Experts of a small language model: 32 SiLU neurons an expert.
Below are experts of layer 5 (counted from 0) of a mixture-of-experts language model. Rows are named router (the router's row for the expert), up (a neuron's input weights, with its number) and show model dimensions 0-159. Each number is 500 + 50 x the weight over its row's rms, rounded and kept within 0 to 999. Numbers have three digits each.
After each expert's rows: "gets" lists some tokens that make up at least twice as much of what it gets as of all text. This comes from a sample of Wikipedia text that the model never trained on. Tokens count by the router's weight.

# expert 119
router:541580513463489469409451579469535471626529510558500501627503523460478582453517467464485536435483438429500468507403479408517456436542449422468537513476572428538501484538616519542484463500428527506540513506534499429484504430511501533527509514520514486460459546513451505415567528548505548488514457396485546580394581496496553427501472390490463450466504465541491616464525507435488565592547569545548480402453529567546477458520499508556475550540505544379525590516447548511555478579561497
up0:639525442480464457380483511536508504576479506509530554523448429446533479492486544493498510541531418479481404469413479458559503500538455554498553506516507438519488416585486565455514479501555489449537457530501532507463561561482491489524538481608467538404561468469594464489483512557495525489470529484540509507414553513434522460616462466540499363515419484543478603503527435590564566462522436510468440393535545514542440449663462479563519528501473464419464498439444556575480492525499559
up1:443538510523435458479542485495547555487416420503482586535508507497441509493486492433484495437563475507445464518525574477392464484492487517459405555502627486530504570478511605511515590583437586589481547574431443493466536435523492444556524484476449544424577523543525432498418508519601499614497413425481513466568468450585539506504520456494460552435507457381471604516506518505524519512530489529506518529553483525454533483470591475531502494596464467478520472380465513462568461463628530
gets: " c", " h", " b", " m", " a", " p"

# expert 24
router:521525450589636540567523560493544474519459499470506490550476444480390462478529551396478404560554506556437506549519516517508516500449416507548504604452444524490556490481487519418475476495412407494499575491496514424511529517444580466525470501499448517484461564505521463485464484542538507559425440453478433448513593568472527431518545515504447543452577512481439494556519543568502420461583557429622556502429444458527441320449491473478460527497414517412541461520481526531486480550555525
up4:592446449561502507517556490536537418554511520516443449457564519467525393501613451460529488478563536565539512430483455591518447486524462522512447489457530516453538514427526479562425481445419506544523574529392519501613431557474538510505506510488477627408562506476478506465518543520546589512535374473433492438462507501528517495506577552575550550441522496498524511508492463462447541531623491567414512497474398585465476545477394561457503494397510500512439499487462510498438389511545551
up5:504529437566565504541532406524436544528422511507389517512460467473473475485599524556505519473475495508565479420524446514533445521414476536496456456517574590549564554450488468452545479590467500454594521478533503478507511507435471392487388514480481491411459580546416569412491591584420505546452554426422477434454565523436533501500509432647406522521408506522515532506501535478461526592469510515536512492439413492545542551484531514507481522536414527522494566588513463565501510464459548
gets: " |", "|", ";", ":", " –", ")"

# expert 135
router:569464507484553444501511455537473481464481476552529475607503461485388501500525521504478393443463496508479451522448660505479503466477476457553539600511520418533508590571482542443516655508470401524573558514537471478547512521475529470516520400497494526428467525530510488420455574485524495578516496475461483557532556521572580510478355463453471377486550482491580589565549535454499536508442510532515433514502400488531419408459441557545463593439462527473517546520488548449496514488515487
up0:544525472490500541527511500551480428517553499562479515500408437496499564594570514507481455498454479522517519463471545426522523534482428460478526632472516426483536550504509551513583550472401493465510536578533448369430523480506631461557476445556547478385500567455512509475444520492540551548398545383629535516501519491510619444506441469501467405536529447489590588550539469515485506529505478449525596484485523525505553418436416520476411501510475542509444518479527533404569512533525477
up1:492527426528469460579495463414558559466497517564414428520500487578450530421483458445495455471513535539503514502363531481522479461453455567471457410464391494503547499422547581467552613498525439497599536520581520458576482445565435574497508462537514578380507481486442436543592564485516553427551511483517486523496517530519478478497551525524448519516472422566520540503525426537475404546499472569432443489503481482546498419504432546531488471474508565412539556545484407489612558514561572
gets: " |", ",", "\n", " (", " K", " L"

# expert 132
router:528479458569602452540520573508534459571469493411502541544491460433415567498490508396431372597519507525488494482515474520534492465455478477558561599433432555516513482471427535504477536398509386521481501513496597497529516506461581496503475499445368496470504499476470498502465505534548480527377492494476483553549594578490480427481535510487443545478491494526548510519427502561549420480573567421558565445456424443540583364439494466545430569550426475439503512503513470506472543516559514
up0:473488481591536445570484508481497510481490387536494495493461495424434586466486577540491389507489469534542422576443505476471428509452527472541528575545523452484529502440491485494593501449534498508589549549436528537556506522454397455546452596592456506454493535482482537506384456479533387572512528466495450523560468418414518512560446483451498597488528456517421672625490485504455561437500521480499471490500560486524539479456555539469488526565367457477445534519420494479452508525494459
up1:433472536490597382421521561483466503524494619474457421551480446492512471505489489471383487521522454542593583458511557577429482556551556517445467477438537501569530384536475462555451571438534540549412505567508496464543443516439519576542473536454553422487527523474447524433481471588493530498429434512522577583446507571475495430542512486447548557529537459553604509543488456452527597471460512450474507429533488473513550398510531512478474497440450486445506496540463406518443520593566567
gets: " |", "m", ";", " |\n", "|", "\n"

# expert 56
router:471568515565537486501526456505456534497540532461441517451483511489486420482419543481524510555435469435485414449496552428440480462513436490425496463412480570480516472523554479500432532461499489540492566481493533546611580496476565585583526509569552524536435445517489400509514465539487484481505491578539506599446529501466473410452459551464564452496477648511466481535531493543394421516483600456515550490560474474517430457512466592491535494472530437558317530537432599538542433582474488
up0:557540423473481585487501547453497457450583446437466612445463472445396467549536498535558581460487519506506381545598444523496563469401517466426483468430499562440442543528553489478464577529584530562583554464448447494484535417555599434597540480488564482449459522564401442493543513458546498545384444561479512524470470511453469472515587486527445477401526557503440521512495474546565534523480579564440470494429458506542513479499496585550546507477499507496458498500510515522406486524567573
up1:473358597558534470499517499506438538505502481556577530530551484431494476561440506544533589503501462537426455462475529466424454439484538481507449580481450479540427522363546554556425465532543438527502515554503541528498525559528544437569611474547433538433393490444521480495567569448477437443550410550371439572456556535479544490507553455449481486459541467522513468440514452463486499527487467500528524511506503420415467507517460457493462566569568512488457544574560545504620453576539435
gets: "-", "\n\n", "\n", ":", " /", " •"

# expert 76
router:492498487478487525598469544496479472488499486577489478532455481460486517512487494496474346467427424493579396544492616482474438535495568503496541532443609445391465579573468490512525552487427423488549466510465420493501530576505532447567451410507454433496477602465461503497437548579516514579445566502468430548502563599560575485424413450429525477520566524471559621592484467543496511505451468467509429463510448593454476430513451561586478534475504488503541526513468532480498532488559527
up0:498607455429444496514540548511467541563524476584458475532568435517511394484561536493458474535425539478581347586514548445513375447447545503503586519419396490556378492484453488502544474465493539461544464518467464490463571585554474551510482466561468542549432605460502503416504453410446522576456532524505489427474503513514495480482493436525533470446523480401597508504518499559463542635502523450462468543506521533522488409506443525524484571513523514602532487533519436542532514566481497
up1:475540574503574494492519637547552493517505471560519483453544426435531516490465542493477508521511437512599511516537525505455519529539484509455437525508513577494442659620458431483483544533490535479465490532478498541431472445445449434639636500483465479439482507535504479461509510473521576524470547494490538602460514479542457560556446420446519464491548470438551473465513445505410466440422507414521474505412506501487467500423623572623474556523552452462492435509423509492514460389476519
gets: " K", " L", " H", " C", " B", " G"

# expert 150
router:426553520479564485562466558479475471511487493596526511477470456531512479360532624417477501477489467456470498466465447554440385428510491436473411448518589499543494528491476518521477494497472510547524447501523581496560493505573481564538587440479478504398512498411486486455654535413491490438505528539438447530492542501457472550474486499547532472561486516392430522445491522525482444488564537483637499556439555578567538468500492473579510557438511436416542469422533476629531481504553540
up1:473448525507573528513484471524507597494443483510506563491570491565490552456466466503528513409503473563581457468406456424475429366633543462461453478496548539569512570563444539424423459488471486512389441459526496476510510551552504450499454376448527492543437570423508457521466504462447486446569567512477458494516479500432579421452507561529468498548478486573424480561476596449538491491486561435524591435572473568608565539527561566540439527557499437532477532524508517514480495458501579
up2:510471527433489520541569443511520414540589569450512516508547535454515543443525542438591437643490511488597469521466507431504487470560497576424514450537513556437638495479498544466372508424514398522550514496533467542568462579532529455531469402581518556476438522444498540549556521527479434463535530524496500394550535445444470492547472451528480546463540485451594603422475454533400476468478462557466464533423511529539460535502565493534603448426425514528490471464506468458514467494524446
gets: "al", "as", "an", "ur", "im", "am"

# expert 100
router:575475475437530467473521437468499510533526552512492511504576510513433521478536503463512394446401462555540543486439625569499492536525590419545514564494567476493511554457501516522470611452538437504671454504509499462560431548515463563498488455469481472468514430502532548410544542558502451581517501480515428509561546517488496490484357509451445532474593472494528544552433573491455468445451529544555511504524438501502530403514475514587501701428516558494498498562450532472478488456481525
up1:545568513494526517527549527431512444397543599557439525476495479496452496541511551451497475455462460518541625512518483543560445560534430385586498518549548546485523458474466508492484489603572479437480366518513555472545423511430512490595474532472447523451633464479506579451515523514407517538528577487519519439470541564511417523469394501423498444468544512467510585465543517502471490491496488570539501570509477507486541433454535467579506570467495612473438528527370567464505414524425490
up2:438489526541561482481488482573451483474584536554512568538507395483523452507524437461566524559482527595512472475457496390490469551504532453492519543468565546584582439496396594451482450538527506445542482476484502491538543479525400528511487470549606493412536539550460493320592572425507438506382477392491523445501439469472475497473516551412513513502559445546558481468471531544556517487456513556495534472441476433545369512542526548546534558511404538486570509470486532494479436476531540
gets: ",", " and", "0", " ", "i", "8"

# expert 49
router:512490515500498511563481479457414533574527549564471476572524505485539490375556563488528405538549439521536513537545452511486434532504536429453545462455556596489396497549450499538501465508475482595514530393496514422592522472526514489543537483483537480425504541520471510512545572491490524549431451465464450559468534487368533546443505572548513511453520511375472543509450439610472509486570485565569523526377493622445474511386506452570597505428461518517467520575498518515461410502558548
up1:566493550513482505488412526479503384545461585491488479489524485372566466510488539513537481478475529493545483489531566455575428605545571484453457558460663521464402499520475489446456510494461565586475486531499477500495450438495476515493593464509524563438493534503539454449481490501369545505500561428441519354540498464494521540485503478520501577465564488512467566443536431512477513582589454446539575588427629605483468439516479461466549558436532490459473488513576525475452459466501535
up2:520516573458527498463538439570593467591606580509434463568495526466486446461520548477533461425516428434516539593481522468468439490476573470526482528403557385522428575483508514495484527493496407495559504475458478469465444355462520425604566522519535500386466486464471490483535490478456588482529557441549468501460513478512486492487478498416563452391597493433507629516402443530565584496415494518488533561520495531516539495409580422545473479525535491512525496506528497565548493520510531
gets: "as", "r", "a", "an", "s", "is"

# expert 18
router:444538372505586503534374565502517501450424485440579506439489501513456437556478499432542439504530384528452448480506513518558477465493413426504560517471580441607408558540523523410489521483548538482474355474524528544620508484559491469536452517445439443511574490504446554510447497462535534534542471435477521507495516596498475491515417457515525522523547502456439455511509523575474598540510520472564504439510428429563488493569494492541596526397448466590486473565492510518512523538565575
up0:456516509462422458484429490472531551461546575614423594491507460481608502643475493455509484602556527395510539426501452576478484456462425439512478526508540502549466614532505469500501504486499475426506471427517458477468498470562514580512565502489503421498571493606449524537442497440486442569620468401525521487421551489532433464510515550444531569417540562525466479511500522471432453420618503519457572471476489456585444527428502530475528451455486429513510484497486494496510454619514476
up1:467499400594497474568462480468472533534451532481576473469530608549519535493462422562560396584562499476516469608496642470400469474550460527523581535480503470474472478493519435544470517551554543598377376487537493416461430466431521493503547430481545503501454471498433476541455490411477582536550527388518525386414550495472479482533445525484482454572497520492504452565533510553489494523467484530541562442496454541505462496481458447537502597445566464539486472545445569505500512581522538
gets: "a", "i", "o", "en", "e", "é"

# expert 2
router:451564518486573485526544549495552517458509528576414512563406475563489480469533498416473551450528458594421483516416579495493464460537490465501522506495643474580542510521471492366439569380510564485497504466589534457510482476530557460528580484515519521486514489422511497535425649461493523436483552498452516421414484494511535503499495523453410472518518506438532488544585590507481463427380477445524449522520503580563451446418487565538479532423462488502497463525453598587498469483531544
up4:482477428534508515568473560472485467535554441554617394506386486623452505461509439435543443518466485495474445461563554505526384474387504497562525506530556540543524453510470594517529498503518419533493567413490487609566556438514619518429591539562490519517461543381525549561502528471463425509491542534425437499609475519468517531464396485443556603486495478432501514504461509520505502434419466432502509508476455555558550417480505536523465475473462467546515482507524595506509498514465463
up5:445487471549565434491600513508555483446453429531482499490475510571516444513475521458565553422423474590431555471484454456498441483561470587520517554563592442532490541473558448433433469436479513505508530508537531511494473463476571471449541453539559563482514497423448432510517619461516547503491551426498486413438504519455493502498529444580499521495532506426498493607547540514502585442428481564516436530411522625503585424507519608514509557369459452543428561545413465511466444426525522
gets: "2", "1", " ", "0", "3", "–"

# expert 53
router:595496558587493537507550547511413553447456498494489567481526465494482581491420586486587462435510468574448448493424560456509556503439505483440463461513509406401527562551508567427420627494481400479625482410540518498424503567471508553536389473509526454462515526548453514447480575624505533512469539549529499526417570530479474528463514512491528501525578502509462504543539455586503472466554504495454463508514453419530470475368474528522535521569475529551415557508403470458481550481475512
up0:512558550434464418381532509548476557501398490565549608479498499519540470469483617584549544461546458566480443437427534427577471452566548514479466437467494455528481461501464502519430471510528453390486472500516531512491556545412551465494525563521469498516526606576473576508494510577515473538522505446512495377529515545542554464488503519474562526561457540480434428443461523438461492514537562399364465476554497514632427535524443520566557458450494488464448453483392546471503504535517468
up1:542518525472440545477458503469536505562454501560456533472556554520472581520432481430505468510428477558512548524500491468451467452479510496571554549456574512512531563392475494592545491541471498506610503484517457538422503470444504617484387570499511418504462636356506507427547464528503466516507527538478427453492565515546473589482361463485538406453490422465572567487511431520521522484506500461496486608398518564526531495489428520523425449580553529520442496462415577488541524430512508
gets: " ", "4", " |", "5", "3", "7"

# expert 128
router:581468408467551536507513559517472525516540475475483470467513500469519531384516563517500378485461427544543485489518513459545511508502510538450485581491551432446524600517506611423514568476497360470527453441587499512523495525470597494542419461457481434417474565417479534504507509644454572458456540531509438547496527527507594493480488455425508495433506464460506541562495394500466465490418449464440441523496461482527551425492403505613507511486449565589531568569520485466508510482614526
up0:444506511556478524557500471515445396577487472521466509564587470524546536490511523483403497509534479496590509585415512363498519458493495545510392509482506514428603480591512527463550521553513426583497529507575499474561531500455548510521422473425498470441474489436563567577473432468429569499493570387545413486505442448519472591443485561482513511532457514482535566446464462529452514443372523481480657431510528547467486530489500551564507537471384507524542492503543414498561506540513533
up1:518469477499587452457511508543478520503467476513546539631500481525490425546467543477573496514456407437501532486539528475509521448508487505436528592504455517454494523501513497479528587451513516556472528536535499445501483533579521573509572553490443488460496550481436482492526584431607569514599413495558499506455515575456672492501416419516519456486647421429448496432484534399510456492455434481542570441566408501525553483479429558550460574403465498598493461462481480479421467453523524
gets: " B", " M", " P", " S", " C", " R"